Below are experts of layer 2 (counted from 0) of a mixture-of-experts language model. Rows are named gate (a neuron's input weights, with its number), up (a neuron's input weights, with its number) and show model dimensions 0-255. Each number is 500 + 40 x the weight over its row's rms, rounded and kept within 0 to 999. Numbers have three digits each.
Before each expert's rows: "gets" lists some tokens that make up at least twice as much of what it gets as of all text. This comes from a sample of Wikipedia text that the model never trained on. Tokens count by the router's weight.

# expert 56
gets: " |", ";", ");", " —;", "%;", " –;"
gate1:479431502535447519501492513473494478622451475567399492531529454508506627523595450473492495522470517478507472521508472542487558520521508540486539401478460555469509530516527515505548542565548480589487464470501473492540486554445475576456463551486477352526490504486481416499482526519470534486477461462490480534494506515499539539476494477505529495483489480569456438532525473508537449491534563468510414509500530497442538463589520531538535605472553467533424551499531504545464490569498483457518486474526499517431575513481486521541504500557479528443468496524533533500521567493485426456488543529468534526547514495478473481488492519546508459489435495526534468409424488512519452446465495500477491469537497581515453524500522621490466489556550470541484501514508526445464504537513503
up1:511512497513510539479527496460522488571527512501494527535573548517457543470470465471462532535490551484422504475488481440574519456537455487497520524472503485495603537502456572488549529447444512427537490463469512527473517491554546437468476462445624538501543433514479499451541471491479529514524506546443524541461441604435502459472521434508491495545437527509483447537533546473526461543503547606511523557498577509532585434489502507565466547542465503485539556534505458504499551478429513442502451505509417537545485453513554516542486455444602530468488587459509601458473458476612491484474515498530458449473468518506460454482500542460508545513528500488507478481509413539487498498521494420486521531508518459496502476499512465492391480533534485491450511507497415523491528501510513
gate2:390439600471455569514514524513465527511554488488506458455580481514544544535411523557475504512480548462497484485497530514448512564498536479495507518527458438469495440470477551460426549525489477483443520524458590561493542529484446499467463468460468595483451580480521498515472470470548503507488495491515474523494477508474455525486538437503485453518561408469507476560558503481555504481530501450518503531538511450537456455470504532510421590529514517513462491515531484597477582578498551522411450521486502457483557538463480466503519490496523538479482546485477489586560450520524467542517532521505429564528504491427553465535570505489462540473498455445538511497530535457476443517504506409537539561544481504529472469548488526580521436461524504484517538498540530557498550404543497
up2:516470502497456501526526588540431504520517475509536461513458517576530556509455585484482551481489512595558479528488514420541542488525456451497561513584508534542467472430478518471536522446519450508545438488488520547499485498553432434538479545400545552457504545544496564485456515450515487466528519519472507530526497491543553437480556453516412457509569459435496477485524468470570445490518531425512490524430479506448440515477457517489435592502583527505552496515479536532496541545510525486500474520535493507561577503480480476491491491473525500466519525526486530499553471489474511557481519489429425518477476412492469515524470488524577522515518501478564514530489447476534469545551458391618557481463476479435544461528538503542501483406488447481444466508476520520495572484474525
gate3:545534474580461533477478502537515506503455474460519576466471496495440468539483514417513535444425460421556501507550546473507500510470510528456477458520457481439465506445514503513489475556587534456515533578509464515520450477466542470465555516481436506491591441539488480427459594572493508537460513543449440469580548459548526503494476496485571456476486553507502508532466503556458506450539482463538465501503517569527513556583533518484467445561580481463529493486482430518476443497459487587466538453526564550511484483510485516512473494464542485521497524562458476469500528529566507480447578431451464562470486488517573518533452436495439470511550534495499504442470507490422570446527498529543426471501612462513479477507572469519511509445496541503465523511453504445457452490499530
up3:477457481453590558486480507492514525539507536564551508483451516520472459488456564531490454584482470505469553506505486577438454471496502480482507473512522507545468517504490469490451495565480490497525456516454503477515549565499490484536558519499555442501451513504492494499524473541482540446490451441518546492446455482480457531527456585536539509512513486414462496552586502516589576522540519485421496504498496398482514502526525505495518517587448552573447526532446533498517507460535515500501506481458560512405510519463473528544551464548438480465485409475574498470544539489499488544511487469568492479454534539515406491595539587475531511527470521499477547513489557479563541538434540418413499547556433473518485525479493430457496564460439498546484462495545517541457522481548415
gate4:588511470575493565500488506491545494526480528530401490471531557462417564432522503520483572439397504482512465462561542551503555521495502544516524513471480527534454542442504511523588566554514505500542517372506507553503452466450499503530462466500470527472560528503511440458483520512451474506475451451436542546523470460477501475448480460550589501433410500527537525508499556527477467527451471478491470493537553481516457433468472485462487524536557569516518513491554502427520478529490498509502507492495449494516523520530516526494460476519484476453511443527406517529569482473473509515468522496507481518554413491479501424452500469493481457502530440512450515469492505498518552547485507468510490458530570484570546510401592515519505464552574573545493513464467450490541433475412573
up4:502516462518496462491463516452456568556462487466530522509529501477497468563429528550471505475461504541466450582434514492530494537536518523503545407546446530514526498556509447486542421606407500448664517575509469485551527541462471557505593501547500417528510512434513486541513495500531506530533471511534505446532520497459554508529465481507527502523565478507487442556439437482557440481531523518457501487426465532489540525498524500481449432511462467538472502527464510507471497449550571480451456461472537511488502501475471534481571513507558495450515523480529473503533551517464493537558518520504449460452541458517531566508513501428550531465362533510527453559470484518455526504505510528467495563494569442485455569469487433452510457533444526493502465566517548529506499477472463

# expert 58
gets: " |", ";", ");", "}", " Le", "%;"
gate1:513533550463511531458522540470525423510425487488533504430545522528491467467533602489532519443505489529521489517534564559496449450475502471551452517540529514439439469487556580480478419466504408510490484504460522519528477485503529532451478481464516489555467473569543456467517439479510460420483462572510535544470556536470428529426493527476550614476531557509501464531495528445487484517454499544576477570474567507520482426522504517496585447435466524494526446507452423554499502464462540563474585455462500467537498518506533485484511474564490494492518535511457493483495493520469508476502556513523569503465424534518554557487470582487490554463542492577477492466490502460431436482529467541547547508469537444540514491510439521555453478520582522492526597545449488527451488482446501
up1:526480590556484565451408514486488531445477457509491464507515440555437502511527554480489489518513541428521478470429496561486541524485379530508511551461509591498457479478467545525500419468477493545528493512429512500542451462467502503479465557467526501558581551489487505495538497560514446554556437524539510497535504506496529535518465520486494472566574499513421578486480536492523526461491443501500560515539528611515475468539513445535498437504518507481513465494571519447554515520419474518445570474471574505433575531527540519452448515541563516506527492512456431515395518560492507518540500463484526496459480480488494495453522546505478507514518469500443468482517490503481479498464453478543427560560495483507463415488525554540518517493438512575530505490379545502467521517427473
gate2:558468510537571425535506500538498531470492483526432483525538485470509473429480506494554477494484531430538522497480477473527589504518498486426566515484475550521441546489474407520510482470540494536453453456519459507496452505550445546485454550501547463537547532563570539498500519553486512515552502547472447537518431536359496501464526514577499511543538428503499493409512532432539464512518518533557462526503508478476532534511446452459516495487434484542446488566488519515475549501451473525504527528490478433507559504492544512512518444489485488504546507521573491392499488533422519556442494573456489523512487471503548524471513479545571561444550490442503426483509507483526539432492523527505519517567468561505532517531521563383512544484580504532453494481569543465536577534456559
up2:505496503508557440481519528516518464458544500502451499450524452410516486513448461535541502511507493488528554526527536385495460489567496486444542519547426476467507526492489492460535540533501503513487462447450504487552393483505531586476488558477486483516477497573481499619477482528547570571533508513472495574496489515470486509481570519567448539491446491593504459492541474496539469503427506525514514542558553462482522523470453451426574509465515534504496509514514473588491558450484442509570533527531482574485454526469514487426506500487458428564527478410586458456524528525446521457553497562444468572490473436459491537468515497525567511417432490545463509390521532488568489530501488537459496517514469484443543505498483545464555559494515503487528473551532513498511564492492470
gate3:481538537438504534414450535501427514473525482464535533509576514530503464475494546448512500436501523542424525454494458482515536496500541513475512482517507544525581506488448452570493530451506517543510487520475451508444485497510510471516498418584527495474503488471529455500502460424532586526482511511489488457510476569504489471587501374489465442508496430508514525467504475459529509493568508498436461423460483534559491538505501477563607559583410477509525523559488533439496539468515464450501458480519538503493513487449510560456490525470532539457562516508469509534525480491555537478473513505491466499410506478473470459534494462540522506573521437588471546452561539438474512427461504491449486557566510479463545517505527552424516504526506485451504413524584492516590526533598516
up3:449440446436468566502456478497517495475571491436456523460500483507536548531599464444528531529530501474488446536493567500508509440490436489457513433508448466536498490462532447541542468520579517529505467623565493536589507466440523501535493448468440498537453389523529491474470465504497492500509509437488543495559498521482512502503504563494473479456481501387489465554538475464494537491462488465525534508483581563428462492500493530445501491498421494535498496397449463469461569450559448452513484437441516558521543526501476467457502479512477475463459435504513520535518551486481485517463521406518512532523488549459506430566524548533422504463514560455542532505524488469474501534473508507449480485579519546516485536528473468533530471495374520535515540475499526513515539509527592
gate4:458443486531563491457438490554473542470570500510556551437541521524498452480485475549480507521511511544480465483471471510517469458448494412480479491518516513521470478510448579516427484507502474458498572501482439513503534492502478559495535486462497429461500417546498433490535494595580462474516469444425509516413440550464430474505459509469479481464595506561517456544523547486433534462493389487505533493530462488525512541528513529493499499444523507497458485443480510537569546496463454539487425546604509598506459474506466556479507575542530550463544467431509526495547532514534500463489527456567470517490505508500607503479466479525481514433507482472553530537485539412469569525547495452496504521558517499438467480532470412511499538491452453530471552494501565514425553479532487
up4:461481483559508484463433455519531569487599567500532522521465512466519508594515447491427483467485513462442480466446465451477500498488529451456543587478519512494425517555494522511475452518512503481473471493492516494486450538495466517542451476422484558489586504518430526464559463580525559521503474496445497466481470524519551544441510530523514481555548520478518476504547517447531563423520497531530536520479479523472497470568478500494471535536560495560496511476471604532467444529446444547490458502476507562451538487482456497455517595549560474417512447525469443490546559495534486520558418450506539537447554598440488545511425465512510460578578520479492559521523434490484506517584547452529528472550516536528480464511502429476541545488445501530498445480542543479467516469467514

# expert 89
gets: " is", " known", " a", " played", " held", "ed"
gate0:519456462445540495398456412501483476533518513507472547493443465511530482516559491444482517505537500525460526499475505577452497537563498513537547536541559571465534483580480518511490542505471491506518559539519563512460419507520486535469472440501477490566519525480488498456503531457477507429515476518487558509456616423533488491503559504566432470593482606507473445482475534512583492559441533447539487521532499536472535562535457533437471501530562433539486507489508529469567434520518487495545469497523496479509510405565548449483504493519546548498483481578564487512471537528502468560566551467492494498479476432539451538521443510563513558551517523527566512556502536574466495478546515551534519466541537453566545443549484572464467514446490441499464483465538522487514523443470520
up0:429550504493493509553524499539415482476466544512473524468562520541516527445537474529482460626514465524489494448520529484518510477472449442542475518494546449476557468464494545489503520493517524469543417488528577488531495530477429520532500475432487439517464532551482501493463494473483459518546512457557475495481483507509505523521475514576450529498551516495547510440501467521472495470552452474482546499489451520552487503438421537525553503546515491485543429492531445464477470424526431566464489552497498453527486579451510500575499539527513472476447501511454551496565559475549524528429520528550434537532482492526459494436476463551537446414439523415508443497499441513464394438548453511535497504446411516564512428443532492469491558465457502406530543481520511452439468494440437
gate1:505496469584474539425500448484499530523476442442498525570539565510543500436525497388526486510543503432596543445533484524525525494455461462483519534422520504545518532509456467480466445484557465548515521505508492548525550519540466464478460439401566512546458539441508495487467493493556562452529602452485529476512537532493495497484520463526484424492590502488495494457485480521547534556509494488467468594420514470485490567458469538494369481518451498583546506501536544456576515504600577521512511519508508379506477491533553518487460553495550462488504489517473526483533487508519572531487509530396544528443518502443459511547543515474422541503446535509446463556523511473515466502481473519477473486545436523591499500500499493512469508493530501554516491506510484458495512511470522
up1:488458434453539538523470493515498500453456554595480434474456437462503481518538578586496516556511541494483428483507503590545520481520626499472475455474453484486535490416481497563472483461565463483520445398535446464523467520526438542495505499497546476547501527478514529490492445524470533553577473495549512504492488577497512473592511485451501487460506519392580479469468464502581475513509533508466497470518523501486436484543504539457461471515482501525487467437535445541439539553457463475516516478568440455575558493380500538496512503512448513511482520438559498491498523498540453544589550475522509491534510496503449498491470494497479480506503457420562499536500501546514454515547483445472459485535544539456594516514514510502406533565424513536495493478508453532475486448495486
gate2:556590527544525546417492489393442447539546515431426495515532470551487571494560482429552427502489514525450499480494539535540474535512501535559508511515551518470469528459531505499441457501514502487549585583451453450516528495479488554499534566515479488511568512485487579539521537504493579509474536470538481568482500482480527502475450513465479540550406518485481484491533479494467482462516571523499538483531510511522508456520549522460445502509514447523524464463508494513499467505470505553454539589479404459522514481502479446494510562503441463456460503565528451457504519476457533548464570547485551503478466575501539433455540537442477507577497494521521458476467502454510461544477458525499457472469537496455396450471555480482521528474574498470435350444503511535474512474552480
up2:539481504439442525530500550487482541523594512498486488532440440539483524495515562452509533515457560511459529526469478522535521535486566521572590529472490532488552484495466518443472511580522486551592501421570554583519504525519477587501565516470539490525528527451464518465549523471534479547498465542456461605523497449524513509538417482477486530502489554483566543485537557539495557574468542503495480541444504501515539494463483514443569586478602483526506487533540469543483583530534458496533445550469502472491446468524468534517512448516508389567480502528471472503468442517505456421507497529508477474474440500545497495498578495432473450520469474478555507534528507462532541442466445503552530560514568477460522506536559500543472473527510548466437522479429491547497554466555486
gate3:477514473421521511544526445523506573465468478497496516594474462596548444448498540549465483465553480539438580514501553536511515543492415543430490579535542538462487470433452525486451490535528559586517547537513512511537453508528472550535503423464532482496491489500443496492459560503520436515491506501487468469538408566492537464486511455466529530476519582533486472491478543542531535520483543581446463514458507521469553522521472433497522381476450420429533448520505476481472445431474432464438494460506485498489508445502447476464545485465517486491499508523547556526478432518529557504546524487530546463535545444552438444562488507478510475520453533501497506485509371486488456458492467500487518490521502512463483491477538559413491498486484485505434479390452501533518523451506497
up3:531529525531455526510542520534496499395470478493488542474435452486452474499534513488544583522525470574500513487511531500540529526569493479507463469488443561438509529485462588565492449517523462524490482560498525457519485471532507548425514518531585467485508464478542493442506500509559528501470533501561491506568509550448517486515492505518532472542516532458448475453489496483457483505488504530521478533457514564520579533587509480462426516520474531423528502487524467574541470565516544490503426443534494488514530402456447527511525359535413523493500489440556488547522553551515487574544479482472574450509541466528559526512500454542491522456475477516519529508461469558462476478442520447493520430542447573433527517544490519488612444515573498497533562471444586485520513506500429